Below are experts of layer 3 (counted from 0) of a mixture-of-experts language model. Rows are named router (the router's row for the expert), down (a neuron's output weights, with its number) and show model dimensions 0-191. Each number is 500 + 50 x the weight over its row's rms, rounded and kept within 0 to 999. Numbers have three digits each.
Before each expert's rows: a language model's description of what the expert responds to. This comes from a sample of Wikipedia text that the model never trained on.

# expert 1
Description: Bare space tokens, mostly in wiki tables after a pipe or after a month name, right before a number such as 38, 2008, 26.
router:484510531524458613492455427492472453477300481429559526475490660507449429511512396422512478454441579469467473471476526518443432529596495582503507532557465493489456566525575421561548534519405438491462532576432474462451582528472554552536523495493507491499454524469470488463510537549454567520378511550566533517506403505523512527472424499534571539543457468444535468558456572539450522531474493532497477482544477495497566459524365483477482507397489557512515564492479474432508429482518557462503475506534487502423431528495467463523469529529546434460480485435405428494431448497485422382
down0:497489456428506523492494475539535429547475525598439345342524434430439456524442469454516517514494491495548545512487431491566441478381531577428427507541466493458509443497362492549507566461431544441453357492500566567467534516470516495512568510549444520494467519491487555439512534586540483545510411579441494542458443572442421466516491531505491529461550469542531530561487602572518472395523455565490440454529548457547544462516546502620545506393439533459494556461593503507540509498419451504485480508545484534515507537494464390509471533498554504447553564520450520523444502492558465501
down1:589536498512597561572487553471495493543363602472442494545485443547566526466516450481540501573558553537516415480489529482465426470487467521498495431548523464526504485495558552508610542479458482532495495566565470541501484614485470484587533560454459561461482555534502496511481535516512487468533478474585514452520518451452510574507451569498445495530589456524558571474555452416440486507566504486487632392540528556589396569449396583466499584408495561491504536508548468408562551591465581534615429471482457466556538497425466463454489580496517499572490468526458473563476533444532519528
down2:441554530473417573487511433451503546520475494479496512438458483497443597502552528570439528529396549528447479535509441442476526441555512609486570455452490557520485556492518561451506560445457503433595503412391515416447405536545445474542578499461457500535486473532417535513509515553415545491562416568528486486547445509576607538529500530546541442504498574434416456512453503503406514571438538489561511514492504463504436486529500528572478432544591599573471444554515437478512501600564571485569457567550447515494531410512514563469518539405532475435476558515397532513485469416479464445
down3:547411436522470500518512484453477526448402441490469483460500567532518459516512573493476454500526448422550508577498446478383487417502601460439523458433447456498446462527549516419450508548473468553398524498581520545515531469472532436484497529484520479411410503391503589455516469506544582511407500472447494486487534453588449531493533557556535485504473445468440516480456531568419430552519463491493520451453626544552485422441531360462524486448535451513520536508456496436545532497535514471460505510470423558527564495412490597471514500414510563442436558621583498565608485556466411514
down4:384563522544496453463558560415501392513446528474528471460464541496484450451479501449484528550539498531553494450417530574537572496446535522542476596535538479512544499590466549505418502469557501547551410561544376491501422511480516459506506499569478436458449397508478509511495586522436478483497523533499502447504529403498444481470488495554565537447480484500535541475476486471572509393535532488531531506511546452542529457450487345523485570558418525562504523413486531567487447512521532531434542359523578515475544570555432430445576458520493547444448423559450446462565482603426491379
down5:493448473502481508556503420422482547555502474394444514505496496451434432434382450418465525509438415490423568503524532508489587496540579476475510520453560527469540477581614457569452436452472487564523470556439578525494496418481510442585469564492539500480495587554476406549516476501556521471475516502508475495533530415437518502443492551549452468484465484545575557503506545585550522507381577516401468454558472495551460438489485511506531561497557483537541365570524540522481439424504563521540425395484523472601620549435438528504434495415598492502528470506529545493478454559528550535
down6:520627477457493614524455479498478494461489533484428543582491587552485479599472505484508490469483447467526434436508531484496517545474578467495510474498528463455586481442568523582575491471693471496501488486533503416587479569575463406485547496434464480476548491459506469644533439536433604460510396523583480552514441456527545594540515466469524539448381548497446471536518515513528440558572541534447499502528503489496492455532471451553533585425390509510521487521530565517442513489513589467511454489518396540533563496493529450487507388468508461544568588468574477463518477488487424495
down7:569521517546445497560500474547541609478504496462476518531512387470437505445525513588525493475483530477551400538577452552535493462403457518544467466499474601552449466592520465487518550520448618529461506512515526471450492460506541471456461389559508448569589525552434468510468436532543350424413414561476606505460493507444503426435491485654393493455508434549487428493609489527510544507497549572427494455575427546500402482543490524444444554443498512526526435474480458434477437500432440522486472457545545486507546507528532491553475493530506497524487558463555490559414507568526483543

# expert 39
Description: Field labels and linking words in infoboxes and headers, such as Coordinates, Genus, Died, Released, Conservation status, and of or by.
router:446522469448682560533550488524441446491346445502516467511516508571492452339520437445514487468476503509576481431564453508410530528527512551453518430506473508547494565506481494513482438578553484544500512459441446560440516515482510506533489512429418488510448483464487396494564469426546587460526462569549486534448468572504432549481394475517510529564581496473449566482445511520535486524555547514459350486474450528527497474538526438516460429487520497504475585428606386528447549528520490486483500490485481509447464487499558449504474542449536386463446558499403468568549443521457548426
down0:466583503534432443526567466564525465510452459527568456446512556544527418495475466501434575504553433468441612544501452506517540438585511506507474524418510460526574451502398494556448402589495492426411559499505486555597456503511504497486459469465509433528461504489504549539470533385523538581476448550630459410498507518519553450527536489435546599499423500463451469542399460472505524428467579515513483524477545567448446594493496446506493486567412500483492493492455505572516512532582448521424462553569548500453400487484479462610470573561454475520517492582565534499550432571507394549
down1:409536488518496535513448534468511441563488494470416521486537536572517490462592565485469534467550451529494476537660527483482408445434551558503569449454535495387485487530519500480515441589457569438423451507463589586464554484535396540519560504479527478478544478479547432375522551394512500580496528491438453508496461551462525488503475570527553427540532597495499521527493456444464506409513551518485502514449492498505538549462474507510471406589442523395470492499459480450505504538380619533496502454497549544505480522601502542519541533608424540463599535506596392465493445498459543455
down2:442419497532537555518477508456526577346602501484511501528436587528540537441490587507533547522515545573449352478518451508476460438513489541480478487407575473550473557519457484463537475566583516463404478547564508454524508549557500457550505437521482559505495499512543455451517514501566518514417594461469505498487415534482517560573556486547504479490564476501519546521499556484623417449499537477548505424536517450467427546553528453480449476492491522480560549448523596416527437492516588472464478431495525444494401535657530477561489541490508477453592515517403453422437381526523460448
down3:574460575580447475455476483504470575568543445552547545468553481433517483479482517490555488493514451492432552502518473461547461528557499463475507511448410424572502558468529460558468503502575464536546548505569523457582537538530491484472451440506535494510534517590531498504507437554598495492522409494510474557470492519479515497493539525530522544507509512570553616480567529604553558489464483471417510527452546366440439479590456501407577501493527564503471534400513461405495520433543514453612549559487569593540506476613429411491445512530565363542381484496481497533563556527524451381
down4:515449498518325505542542540578547517527396550614482503482584613623509415420547445446571562460619568492585475514556455565418576535493512516517532464527455455497513514517524492437500483510441620475515502468526454526508506519524450477439557473487528525518565484495495504568387495539526479399558501568479510462496493511393594526450493550532506543449491481540498450459408451511569503483438521556449470478567458475470514486520561426513463571533467500552532420464435547486418489541546511500479531570495474420533528497546487460486487544635541469500521478403513471408499521523495497409
down5:509577545469467566383520514588514559546525506394537457607437551516373549463439570530505570489467516456502489473524509488540393493418485479458475469465512474479509538589530588558587475495447593422530573467449485521520524516503488566488450520432472506457569521491427452529584486512458482465508563544489522466494522489520507490631516554558622491492569498409382440520517534502516436523578568518487477553528517622491549557468461542528474553495519504596506506373528422516449488472526552497426524495451526565456566507517539468490490554506383505487539402460449555503438568509525554515
down6:493454587414535578555479523482521582514422562621526453500466488605455461554485500493573507457452547573533499506626537466505500398502494538510501510514573593471443516515421502530449556543490560480549404466487511517514440476484481476575552475469538439475418524547522469493460430510520473467465506504422486524562585542505442576572563601457513408609452454519643564505492502466526441598466543418449507473425494556504424521443519540447422547505523461558561483485395561508465487449509458596477447404523412446502492491461492458456554534441524499541498517466510450452510478513447526413
down7:529388484602523516551508483570630523523458520481570478454496557473554537450466471506573481507531442500545463426459483580519505507493568513493567473488402561488439372434501499434523574555369522477478487557410486488510485527512436443559494470541447554467516444494570599441597542487549435594531479522552616473563562492556487439562535533431465536558422538380505480550477537490508504525439527533532561441552528536492485569500491526486466496515431494431549481405437491512459475553532523467413548508545598508521495527444575561567512430526502424528548521501503582526536556426520531423

# expert 32
Description: A bare space token in tables and semicolon lists, coming just before a number, as in | 8 |, ; 3–1, 1935, 1936.
router:502455524509528621587429507521476488462511466440519516482541570486557509490530525522425535495624534466467491406510549557512539482468485464511489532555441480595444543498501495606448539519449479490563546537497537472401483497481555440470432502481460379545511514494629462536530461439483540458493439533528428537452445537499527500462493458423506496494538472602489447555437522507621480510391481557456507528526521513383491500543538417442531508507433408598452466507558506460520444503466562515499472463481455462403390459438472412505578528471554495463569453516503577544584329497533472525
down0:570570556486399509503537553454394574483538529509441498471447592482485488558483484493491531464441462510566493520452506515547489501405564482533518511515570461484477526510457558553505471383472458452596508541574381405481469598586604602439470518461516502551469509447396458446484482510471558512498477450512478565574575628524456587586430506422450499543511591460481478549613490497449548517514478558501433467521519527488461474534561439460452540390483559499489501454380528473554464484546472541413481459524472513577467448545448496511559487437491500500548458524573527545526505478393533509
down1:461492402478472517418499531440506475544574434489452489453549491467497467526587477555480522458401454521583474546548650592529498460428419546540424509559592506575473523575619428563396478506522514533488476508559459513544445398609441524430513550498544538538546416483481529507501541449514459521513486512454543489448548383507504503613549555491540537393449451481487487539469525510461481471482454517602431495472426536474555574533494418468446544537535473530484504516551524472576484489531502520494536466562414485461540435519450463545520444573483459384508514470377491441538520483446533547
down2:544560482540499519470562533489501582536551473609450596483451426494503528472486525485533613421504480514509569508551446534573490562524478566506487411497473457445470575485515473531507539445560455482526474493470396605470312418519486580522512524522517460529537468583551516589464529512394557469445546525449505377502517542494513450481546540496510527590472498539534489528562523535398517517544439546464407500552417416458639478556473515495533445536530475482484467436499555448493524485523549454445437547558520480524551474594446518514495490535485537486452426481485461489563546487469517667
down3:531490420528488492418511486437448596440462489522477507611415438617561511463525483547556564410479426456513530458576596488362543602471557460431467588493658514474420508486400544545445545485502520560547539550577468499561468436495498507476506464509508554514528536464481449432562489463452539563528446559562491531585467511572553432473522469577507554512582540537433405530535488564427419469493510494476480426566480499454489544465540483441494552546530515471464420506564453426436584484456440486544505528448492534513525510413487499526512533486519444490422435518523485484537501526551411474
down4:561546574516542478544510388473478448548436504476502529519461461502523476580532551478391526517510503545465430557509548438491521493491481557453569532573537503528454567494475509498430460452480514472509542574467444583460543433489449482433549497419491462546571462506502570479544448403476488479376557542442485522461564556536483476405520638460492522571487462432513512490473626447484540469478590381381490440499520499578442535624544483517457534451507496507490531461514431526453494535534565525569501534539507614515467466481540356566410507455606521459495497445513463458459453570473509530
down5:433502529455528457550508555485478459453492444526577539448444519459585544497482492483599495586505414534503496521501508551489532466423516527440393528494455451440618488538521545489624545534517441534521498514535541442583483498584511596485537520509593549501497581474458549472552531413454369511466424490448535436500452603595546547576496507488519440419524589476550478497537532484545481510461493611553602495534550496495413561474414550550464498476520415451607535490541549515545495557407445434524467474513484514493502419495454424503460536433396499583460431506456489504429484449506460516
down6:398537558557486576463510466436487625474511432517513559560449481518471531492553407627516486527456630464485494540547422519556444507555519461546466555508389422516590462464444562586545482481530505429580384516552458477415500581549456455511477471595552491469462493528477484486553475588499588528462512488553519484444474585517408458409548494468423473535506628493502446515560464572447465509537462547479517587488500554465507509543500426566539513484497539478491517562506396572454481492453533563415557471616457459532516484473462521487554468516453481519444531440552509530487435504510546548
down7:456447471434460506470518461456541494587484540570427356422512481444433416488476519488495559491503493569434513530506475535394451468512438551500446450494579522542480576544515462580542550499529472475392547564456482470459437532530543441452481539523539490442412588467475469515499524393440504481489457438484535529482528568468353489490487550489567569520579434429586430512503524531504487459527457567501487509427475539632456531611579481526354504513544474426507445494491516501472423527456478553410506513487504452579437484562520481437490425542473457477572494489560513532385540520503472513

# expert 25
Description: Attributive adjectives after the or a, naming kind or status, such as public school, private residence, local primary, former.
router:546473525493465581511544483606457476538475498413480492466457575559546519533527521636452483528580487528555495542580538503431471473531526593524507481472403533490483462404483470548534421514400471586537503500435426466521504557492508463512592520534499409566425480403515417563449415459544532384534462581482495544490531523597510494466432364517517588449428467523514648531491502447466486516513511607465468467534451559473504481513520420488524488450448478450485486481541429510459545512447498441521482408543475537490537438548418469538498495456513492404506568483411462505454431473490587529
down0:443457489524570614497497431499475522540577518543497636564533520443502515625574539487535524472543448501465517520497502427407512498460496559517464397534553542371480482523406525501493501519555531430532542525503481454537422489476433586508360537434592537523487451483555504533465511459508455549522394543516488482420511511517393451595532487459463477432506536538472511483557434526527463484568461482573564601513578501472488503496514562528476454441440408493425518537505483416601491472526501593549484439600494453509569445560517438522397478454488532544573555497489490489553563524512497563
down1:547474461486451460531512454443490458591456583456435460554507532416575572494533566479551512488461618561527468507483582505427532500400523374474556507422550464557470420557474537625529565536495500482484414455546413495428492493432520473503461507552506484454497483483510455437576548473445573516553564432480553465519392540463540608437539464501523441484483401457503481558503452489501469412529568588418475422427467462505565390452427506526491533500602470509494478442581467465540364418492502492504519534488468517429463500518471465507485455562531480479508589519497431523523477500555508460
down2:489493519530453425455388523625525505468473445571554509509561538473413465593582455500516496511529464536572518544543485518486555497491566517420506558457506526479492506560483542464575462447407506495494526507459539551504579482501569493497493437449550479571510552482459571583546445358517503461401473440464521539603470560502475399527414422390486520494515443523482484568459452457465498559466554511395482443519488551461460383479503494541443520526404570449536597561576545470426520537430464389514444511488526420503531497516432464551465525516485537487513529483490485481443411457372546498
down3:396529559517428472565575540432525560623545495461420486559522471440462462455447428524480580483507524528551444592498468500550496433586468474394455436521482457476542459523498514541417489559486513512500556512488504460551548529442513596535465599396504459578464503435518399499526535495571473490478505489516463446435518492473429470485465502479586515510496500462505433446563499475452402532589472462599533495510457367529551499442500437545532421476506410538469539434458551501528584557553446492499553478547533503559547468507425449626533433544376559439472497502529431456531522517421498524
down4:535504491439408502487597494539530598491515483537538497481430435530527451477474529540457509408471525518634551475480485482507546565542409602543474539455560477500482514561511465590514551512572487628541487547558531519487506534563547526448539462397499485530549568517522569491518524492525506486455548452475585534512494460503441425542486462527508488495499441482452536454490408492493463424558545583453503460534415495527555431457555460558492599415433542475491598439468490462386461526424437517561456510554437498525425531428430439461569429441426527510435579451492655516442516517475568485
down5:510477455445532519506502552529426509514419510457531480494496483472507587466461478513507481396516540482433481444552472516472524534493536512460540560515529598490490575561442427459452485542566528477518490444415505503438481462466417528471507436486523497537550551414462584445477477528490455509487503432578604515541414509551564477465421526523484497520509556583567482518429537528555432532475448518465544582567463436567383413427494478518444528491477497477464584540488535590547543516585619514581487416577480487349484583525458529529477426470433465396556412558466411410506491535557448446
down6:578552471510450518406502486446525515325531423409474523462592395526510537547437513545554403472416505551468500533502426479486507466522499474514563485562573532434439418472526437517489458476538527538613603496584577520425504451545533444439425525501530536504509512486577530524460494511551497531484542483498482457442458445431474516483534588407491583495487568427540503512456433529432468532528579554552519525534580471443453489490481516427535507369465458486439517579512453412516543488536531498461515586535603478526504565525485544467469556417494505521549436416514541537498382545526492479
down7:642436446570480459496488438532510390443518459545545502528463509547477483467561536555458459517461430572536545472530512519530517464473462521525551470511493507417523552446507455485589563462480523446628539458511499556535480462548451556472514510558456469472512577464495563513501507475522544507516564521495463610483502461494544599400460487515513529628449464444483522514487456440490426492591532480502475530481529516636448449497423590502503477365469453519553470449473498502503484440589594422513571530547476475444508512473602573577444459565549520516575508462378511450536450618417470462

# expert 2
Description: The word "the" in running prose, usually after prepositions like of, in, to, as in of the match, the police.
router:457433506413556584542507483515529446364385479495538472469426510553491432471526577587527545575532508458496578475489604508545500422518513530446554504539446534459384600510558542535510580518543485518518502524536454448523511481528469418478481510457496500523470529523474501646496470552482473478411479474520510511449510514519634592511504523567423522493467529459557503544433467381627550515466516591461493544413468520459403486476440529418543435468398575540412422519492407599489512493530501530528538573455508521488509512516521529527575528445493455501593507463474508439493508494520458449
down0:480517537538500506557429512536535479528589513495524557527434508592484408539532490522557399437538514511489641442494426479510471513622477468534443412567427565454529478453547463503526505520516451450481431516506525553490423485473499509456484528492427509627512460509489544518463546500462456503479519556486533521554495425485441502461576480529573488510453473389475555531461439553456447462361621541507472505470505574440510499558462531500430417512493532402401506528616492455515422600489444532400593487477508453468534462523611481466562560499534486436386533509486535421445486468530484512
down1:544522494549560508464442462407526454522521514453453555408462445563567547537500524469513502580606522512543607454456521544496501473483459411467530485599502547474507508510471522532468415447548533502559524443446508576459514553540520454483486450524404488479468570468645433419552570489567452533475461418576488453495529528515508504547510554492492544496479591515557571525438491448478547483433562533529476586558532626485542403560585463467436468520530505467586498416512457574603519625448485487538522536544545510490535469468511524517453545570594459585445536420457416481584547503488498456
down2:420474480498502489501528568567523413457466461483518419475557465439504446431523423597506474492489464453413513493511525595502474532510478492503495482474585405521523545443439558442507426461518501447506501502484365472587527524501393474525554510465604386521463467488487506486462436522596476549577597485465490461461443499489450530458458496532474546535419496538544424491447527475405445474449481473469471508488534477516584479546521557374463510427549580494444487543499528501585516412466501495503618578456530529468503619450483478534484513463426579422530536519516445454431569613600518429
down3:476534539502541626455562508565508523473463481402507511540419428488492470488550549531524530552577409527438513564486514555527568474469608422536448531507387450508440538407493535491427553474359496533522435538457567549583524493495601534486480498569477450465411403511581529571494456475544456505522456487479539452484498562535522524494467400479414536390546546562440452497501425504456597476513563494528439543480535486513452557435477507579482559531517501497531541580462507526556503495422502417497536449517479493534493479611491508527508460479541424452661563526461574518490500543496530429
down4:512507438403503584475459526545460523471515536420507554450442555463524516503541485461464542485547456579507502439507505583552425494523484494455546393517497495456486537588454498505464596509557574461468413552502447549566539467471410512483449512418555503429411572548470488477435450571475456571473468401457512516604544478533526445514514572473472465429525517485490556492545441596488550472563478420477575475423516570530562478448469511437531481498546567455510495519458500509377569458486610474495520525484524437485539598482361485556458535497521524526515597461556424467571431488629429464
down5:475554561447508512394503468519489457501459531482457529515472513492445520506507536568475522533442600465524582443425494555527487457485462461533487398551488469465502495513409519530503502469547500546481467513496518528444398600413529511482411465468466564552471533539505492526482552607531618573561600416482600456552495579525521440438496507360515503416561509538538484529527460506414529524583559463534510443493473416504562569546533489415510541576429510502508468517526400425502470512450552522460570478451514404508513455488542482432449467616571469515572470567542515591549402397480497538
down6:513466528554529541548492438476530562505488467481526439430483479514534396577513494545589468391476541500555507446482466492406434406474554528526527418529497477524541534515525466438524572516474553528636466473517535487526538470521535461492555522438440473552522465528428537463504644493581575501496584539509532555553517460443578573540514531463470432482488514466450480528557526506428539533537462550485534390528498530471400468545509551564358529505598413539443502644514521471493522525554509409424521611495509479565463418451449561509500495545483453529582517402487445464539427484436476510
down7:503483514480507562480574530516510444410447478603519485468525492549489433552457522520462537510549426463555524507606587537534557510542531467512513453427491458506501593460559600512414525511483515438418430423528478528422576539451504437444501463533440461571448462613420465519473426535523503584443540431484454516471403437424506556471486533508488445483482459526537579526570508453522455544514511578441552409557477577546503533498487467442482527423521585544414468434601477489493363577499477598487551479493437533485407469472492573441504443579461446493496503541554488481547493459576433569

# expert 37
Description: Nationality and origin adjectives and -ian/-ic endings, such as American, British, German, Bohem|ian, Soviet, often before politician or Empire.
router:473473499459538619508489517531453477520453508436519475466491573630583488508485434567514493515538470560490454548565531486449489475542442576484500497549505524490558521444420480510523469490512513518485550482427440567557499587330535491501528505433549421534536452485556418559483520505485528404524508539490548618506475454579505594437499576458505508505465466535594580486457465477446451601421509608497475462413505531490502505457487459470588514412538414424495473480607472482611490451492461460470524492483409480443473460436463448546534579512500431474578618470430449472471463484464569489
down0:435514480502504472461555467535611560529583475521434462472434551521547404550448452522482465644525515491394565451546550487455500526549484566498505449454494484519532593477463424473518531496559539419546445470396517539503508474467534568520453598431589463433588458508536441493514481483536494499496522488468398483589536467472488501554536452476492466388482580495375526486541459527463561523524505534482526489475486518430483584523473571444516404534461447411539549495460538425619417518512539521455574545522460494496485511417509355506486425455531447580527549487491520429557503430495507419
down1:427486605527433434521534408511609494460515453551538474430569451439455570589524580436452514520445474468523444449504522481502554466439502495494431425549522566545491578590447529500447456555532500515568513403440460446531443617478497566585546423511470572542498472427395576522504510512496509485486456470462541470469533443537554585437470515557427520480479538439478503441552536474425417546510456494600581434487480540466448487454464586566468471494482487467511502567482469455550503541544486521634547551471532432495505443487505498490407439434405405452471456531497487504526417476542424520
down2:505423464524483419497435517450468472525481494488414563516492558509552489494552517533485549462474532496603429424580512530550437524417481408449519456522466535522439615529465487433453489466561518497401492525459436459618549522497493522505457464501533478400446584496572423562491464481456498428403476491468544543501513510604540493452482556481559440516568502510487544531535510471423558453418523594509519457387438474504449462548488655473456579508502546631550533483526555521467529478573462545457528568443560475481564558554471464521581444488492573546551556465513526600486488565425463546
down3:543512558554506477523491527501528442440547544523526518494567469463545534550530500538637521482551479432475539472498571520537535412488442421612501603411469506501512346500477492502491463494426462512429476458473548462399503426429543568539486523505436573478541500495494443536606480482499526568512391501461554524494471577564579462523477390500555436499478546526518567460445509520486594475467497548463534563532536511523537470555469565573555545457550468430514615515505521582398487443541600406560497554564508542478474565445488545481582470430519536599404582505501505497512516477459515460
down4:538462515424501482484447509461499378554478504547474485555559521459486471568517530442534479534500587497535389556363470457544402507504459494558483499436491425440528541526522573498491476451579542465517403557482406439436599489511562531430509540412488597598507423522517473488541488500522533531502485535543553488518458491515489563468513521574550490483512501446466516555561526559513443521487442431498440543416471540435476470488567512514449483411515629486488542509460500458539571458432473613497499496513513556563463373618612478456561523424474481596511539535548513495557397547535531457
down5:483545479547550497395475405541460513498417472531492492429510576553483493564480533430434423464417581458553501447434560488516521536453562590536522417521468424523498518467502484454530458508561503414515513546544451504356496426504547458610627486510409462468536503566414481466547444519444503503504479454469485471524494582497562528516491510504483548423542467435518524554466537520550514508469515455532541524490469498511490548437478493436488568522574556466536479508539467512323550492580527496530488533545441497523435513592481486476602384520446560620496543467591406557509522426498443446
down6:506509532564549419532466441524499568476455529608487429471557488493529499517450486522421479517538558456567482393536539500529529519534478469532407493543466424463411388546481510478532518627446525440540528470519585463460516559463521538541492492467425573522483549441505552482431471522397473489551524523505479528497489541552467495519554395481593473401520440437542505437504487534472502510547486392597550538585452510512451515461567529421522471578522467537445581451496452581465522567571529472577555535647592513469470537510508468453399472412475563463487504450541548458447482525421396523
down7:377540539494504395503519467487505435535416483453544504580487400540512503466579504489509451458536481520481552440488493513506475517558540545449465553529471518548443500634463568518581394512494469491516399480543568474514565447552461413550454469526509538544416538499487517486475412433540447491445439505509448574525549434394501467315454462494490509481550551454442551577477571444468505477435464584498665394557581479566481471531499561466491510530536630495479474534468481470475480514488498557503524554560545540500525479463460544573533511537450449543462471475470580529511522517528451564

# expert 28
Description: Colons in taxonomy infoboxes such as Order: and Phylum:, plus table pipes and semicolons between numbers or items.
router:524484555480561579455492493473467483538530425499592530485514553551648485433524518495506411371426573491515484508595530465444475486532589544552514425482488463531584460493506429471532509471432452531486414547510420498478522432523550534584505500480487563455460537394453402463506481592431572480406557539472480562479548497535543618490439348530464540477461365542472580531380512509486499538554504521482491502545477546507519504497486494519492411458489434587528510466637416517528509486489547495520511531527481525415444556514454431509471539480494461449489563456496526542503434548500542530
down0:474518472450504475499405521506524412474418442567563485465475462461550493511618460478508480436497541640561499513474456501603568477454429534491567474540470581507444477541448495534567529565509438561502494493442497572498601410444547494572362575515572551512541437615474534508441446536459440474466393479487514534506442394481508600480482409573497507541496522437458455512494459566552406463518512523485492530454513460591518508389538521468560505558572537449591477537438568375447504535482485459491457477470474443570475455427429496484477470532451481557473494511564529495505551496495507511
down1:549541486401426494490512531498370509478563531507548495493478574518558616542444448426462550429504476494483459538631429407409497521448530621471463485546455453449497505425441496582469506509486555513490476518576491456589435576571469460416505542470382567530511491422510464492541575547472490522569586527527463508576474500483519403547419420471549479499463460467543438537520555466509499524478568554491474527493463501542490467506580495458506495513530540487520439501460485451413491525459543491494464500509456459427503508572560381486407542489478480496565432476585545553516525481672465449
down2:461497548442556472494560399514526528482416594543540519479427474425522434608461468474621522442531527480560513472486496553518463577444543515517414535503517385508441495577503539526545530566481551529564460479576557456509655495540605410495481474521573511525439527472490496519458511606556549531425477558508493506488523544475547542546606536505549499507495553534557490475405564499430487559560553450547512473465372436458493501455478503503606567443478496497557395490565442544451487504487470562523474533570493500506498496501546488444566375555510507506482547415379519445508504558534496513
down3:505465471444556445535439505496490512506473414443508433484492447573591547465489481531601440436510480433500507566511483499420464465467546557578511585503488477469525497489542533475448497559494468509593428452603547491434561492499522422470451512531579486504498524565458517577464487497466475526468410457475541507503371511534459459545473531414496554531529442505419547511514457422469450599450610481494527388511601510413503550510421632464532479509451534529416577462472419510513457533405550548393502454435539490486470429480468417501381468570443492468544503539528455441474577522447541546
down4:534472556591540466513495501528527548436459516478456592505479541557385545517538421543480494516405569384528372578438507487514535525507436483544528394507541510620509561471491531501503562525501485475504633550514520458448427518522548498501409422480537553471481463516548550545406465458509530420477489456432528536531520502543432535500488472535562500466466586489584501471397459466495482473487544480505551489586554497576531385459509488521567498641436475519423549424410487399446451461483576416461468494543502472470430469423525542443513481565567515481485437477449449570459474509480494466
down5:486561528445494514558579587510543496517471563483525473476501533525464464541509466530508599466441499453409501542500450539426509524452496396494532475523395463562463433498517471453455651549497455482401593521464557599489487484567484538573448569503516506498504496433493445406460538473507549519414530458506496489509459512577499517575555426531451489501523516479460580606425444491439449528555387478379505523581564506529498453543430431524463465565511449551491515493558499472502585602581550495478509405524504572500558532442529430552520513588440550563471424489577505432525496424451445531
down6:472457531514494458476421581527494515490490553493479518559528452503565545417591529524507491566554497502548522458493560560524479505554492502498549478466429448350475478385426431496472493493470526434439605562489529461507524497509484503474569489538469546533454556460485558438511425473518584597516541465521492472497526520441430434510478548423502474551474602547491527511428479516471409474525499592571512472483463438428560563515501516505581465566467586494546558439463568523546422567464459584472354517476492543402569524467461522573487661449619456520479502539463529392459516461491508460
down7:568445352503648561520513499576453462436465544442490457457529515537557399485565495459489475499468494509489479422503534560573524462471525523489478454510527451467452444534466627477543482501502483549554511483433470442439479460489419489522548530494512510504589418500599460510581450489426482529461445481405470531514555462469423531485518468503550400608436525466420548500547555498495465522449558425485367481493498501478572493612462554473543469394482496432452537476493460568427455550510467471561512514509506461424488491436523411417422434492483486438459473545509417492383468422488497515

# expert 36
Description: Tokens opening a line or cell, year starts like 20 and 1, and connectives and, to, the after commas.
router:625485537490510596535525541500529402424445485542505457458549552582507469409517546558467472498529506450517464458581527438486528512500460520503546436498470497572420579602450485545586511467479437572510532557436542501425432503546481492496504504491527431502516471516458412565463501497449584471508425531494492579461414575554511534501379454542498606555498422472502581471410507571525445539511566540520436463512435529484569597502452464467581498458591529512492504516517380483570454518500432459507530465590407602517425495429506474511482447527517433462549530569447561518557433529459542447
down0:526506518494515446503412508514459515414496454506450492500561489472499373496542493449502430398529391666465518540457492425544487436556460509450464494512457468434467421504537486416537422566499535578505582560474525513568542433508463521491520489472557504510503487489412472567390502458547424519563527540539457535508555529514504470475504559551502486643599536467563548523573494530507431451471536499675463500480511419503480541519494529453499554536463511440567475429439530562482508481533608559471470479477568537580482554483501572600434458490430513448582476410460538510553528502503462535
down1:465481527588473550487494538520476443434509506492611450471463443480622430419520482601413579543495581482530515460541457453540498513568536449505458531527527429565505458567453465467484508479525457496509576583510484526520524528554568538459482468527486543497616532406532507540534583420520540412514457471473534473567494497494472550500516517526453548512390430532470504447558584556512533520516521488466501543403526432471600503428432603533560472589462540509569469548410463532421382541498530538431518569481519526468478549402455567456483611559510579569572521496428508547546417486492480541
down2:548517465537453518544565444601523469538493493460415554459548498534479553484413476471504564497455639528539513419437502578537377532433543494526472476514595452460541489490493576583581509566514545474493430471530552482490579553497520492570419504422450595536490532564540554545535467530592593454470471426510452476499424520469564405576497466424467482501529480436515383493538503489417498484422647512447533537512537503454523490496459490534549447484464492528536487540492476477487546507459479509532517443466485668404587419430480535520487459525548535417483501476541491509469573462539571474
down3:492578446475521432513457566490409468503501482523434498430498484469518506550426551450561458535498514511548504452508505562479433414460456464443477550608445537448563425495471435572489451474477406449498468579535488480556478417497486438472444427470561501500539484547472497587435457554501447472439468458498464477432530494431450488541522537554453489453446564577588422591511484437511470476492530448494442456560483422433385464552534582493510485403522469523596487436427523464600426593497550386553552537511473480514437497514527540628493424423563473551467403488500522547508561421474530513
down4:501474507515517546528504525493558506485435467533553496491463593515424548522408546458476488451491372434415447373444416534523544513479489466441511461495490555540542559437498635565481401511422460469506539437575471561514421455439403519536435517496518489587551458523507516398475483459442570377431403499494532505520610537555452474487477516470495472474502510473489544548510473475484543534495507504556524506503444519474468546551553590417504552579542506475547453523574477454496513475555557483623528448484568393484466474517585468509577447376461495409558534562512481459401491501492519500
down5:415535445517605533594512540504456563513510446387483462475473545485490581425448517495493573467433534509438478460495576424557505494482493496507614512492564530548570499508485520562515513476478472507447495491458535511494508604497468576574529453422541474508490495536503479499546530435481592581441428586486472537473582426529539477529578517461483511552502511469467549491510507531491522545524435570407394428488583530544446492417489515550486497564503497507430554569573488442608497464556417493590616466510436569555590568456559533523446517504543518517440525406469437479450410443416608508
down6:619530639446434486480497503515441545399501487336492520488522553450515567465498451456454449452466532483378489520506496434563490474441472437580514568467506514514589470532415495504550438439494510494449464550621434553567592518484455532519425459458409485414483444518426528402456515454555507463466503542543515473559467452521441434548400510511498575603499550560458523518520499496463385515620513525559534470595542519595474398498500553455483505491485508428534410531515490540523528509509521514535555456439511585453493528521515530533583554475479493516538473469493447507539528514480540455
down7:547447482458562429549486406514493573476451425436441491502382543480442439518467466536554403495469460551519462427376451537518537472484458524535457480450503540558517514395539469470446470435470396526526427524495552438424446527467467490503553475488438590579523480499484518489519448504491544629514466480475514627530524511498487500487473497603452506446573511547537495596538546553542448598442389566445525369523432561489541512484558451416569562536494428552488562529580439452503570479472456570562521478430554532474562457450494428505493536478523472485493455498506466446449444537543436498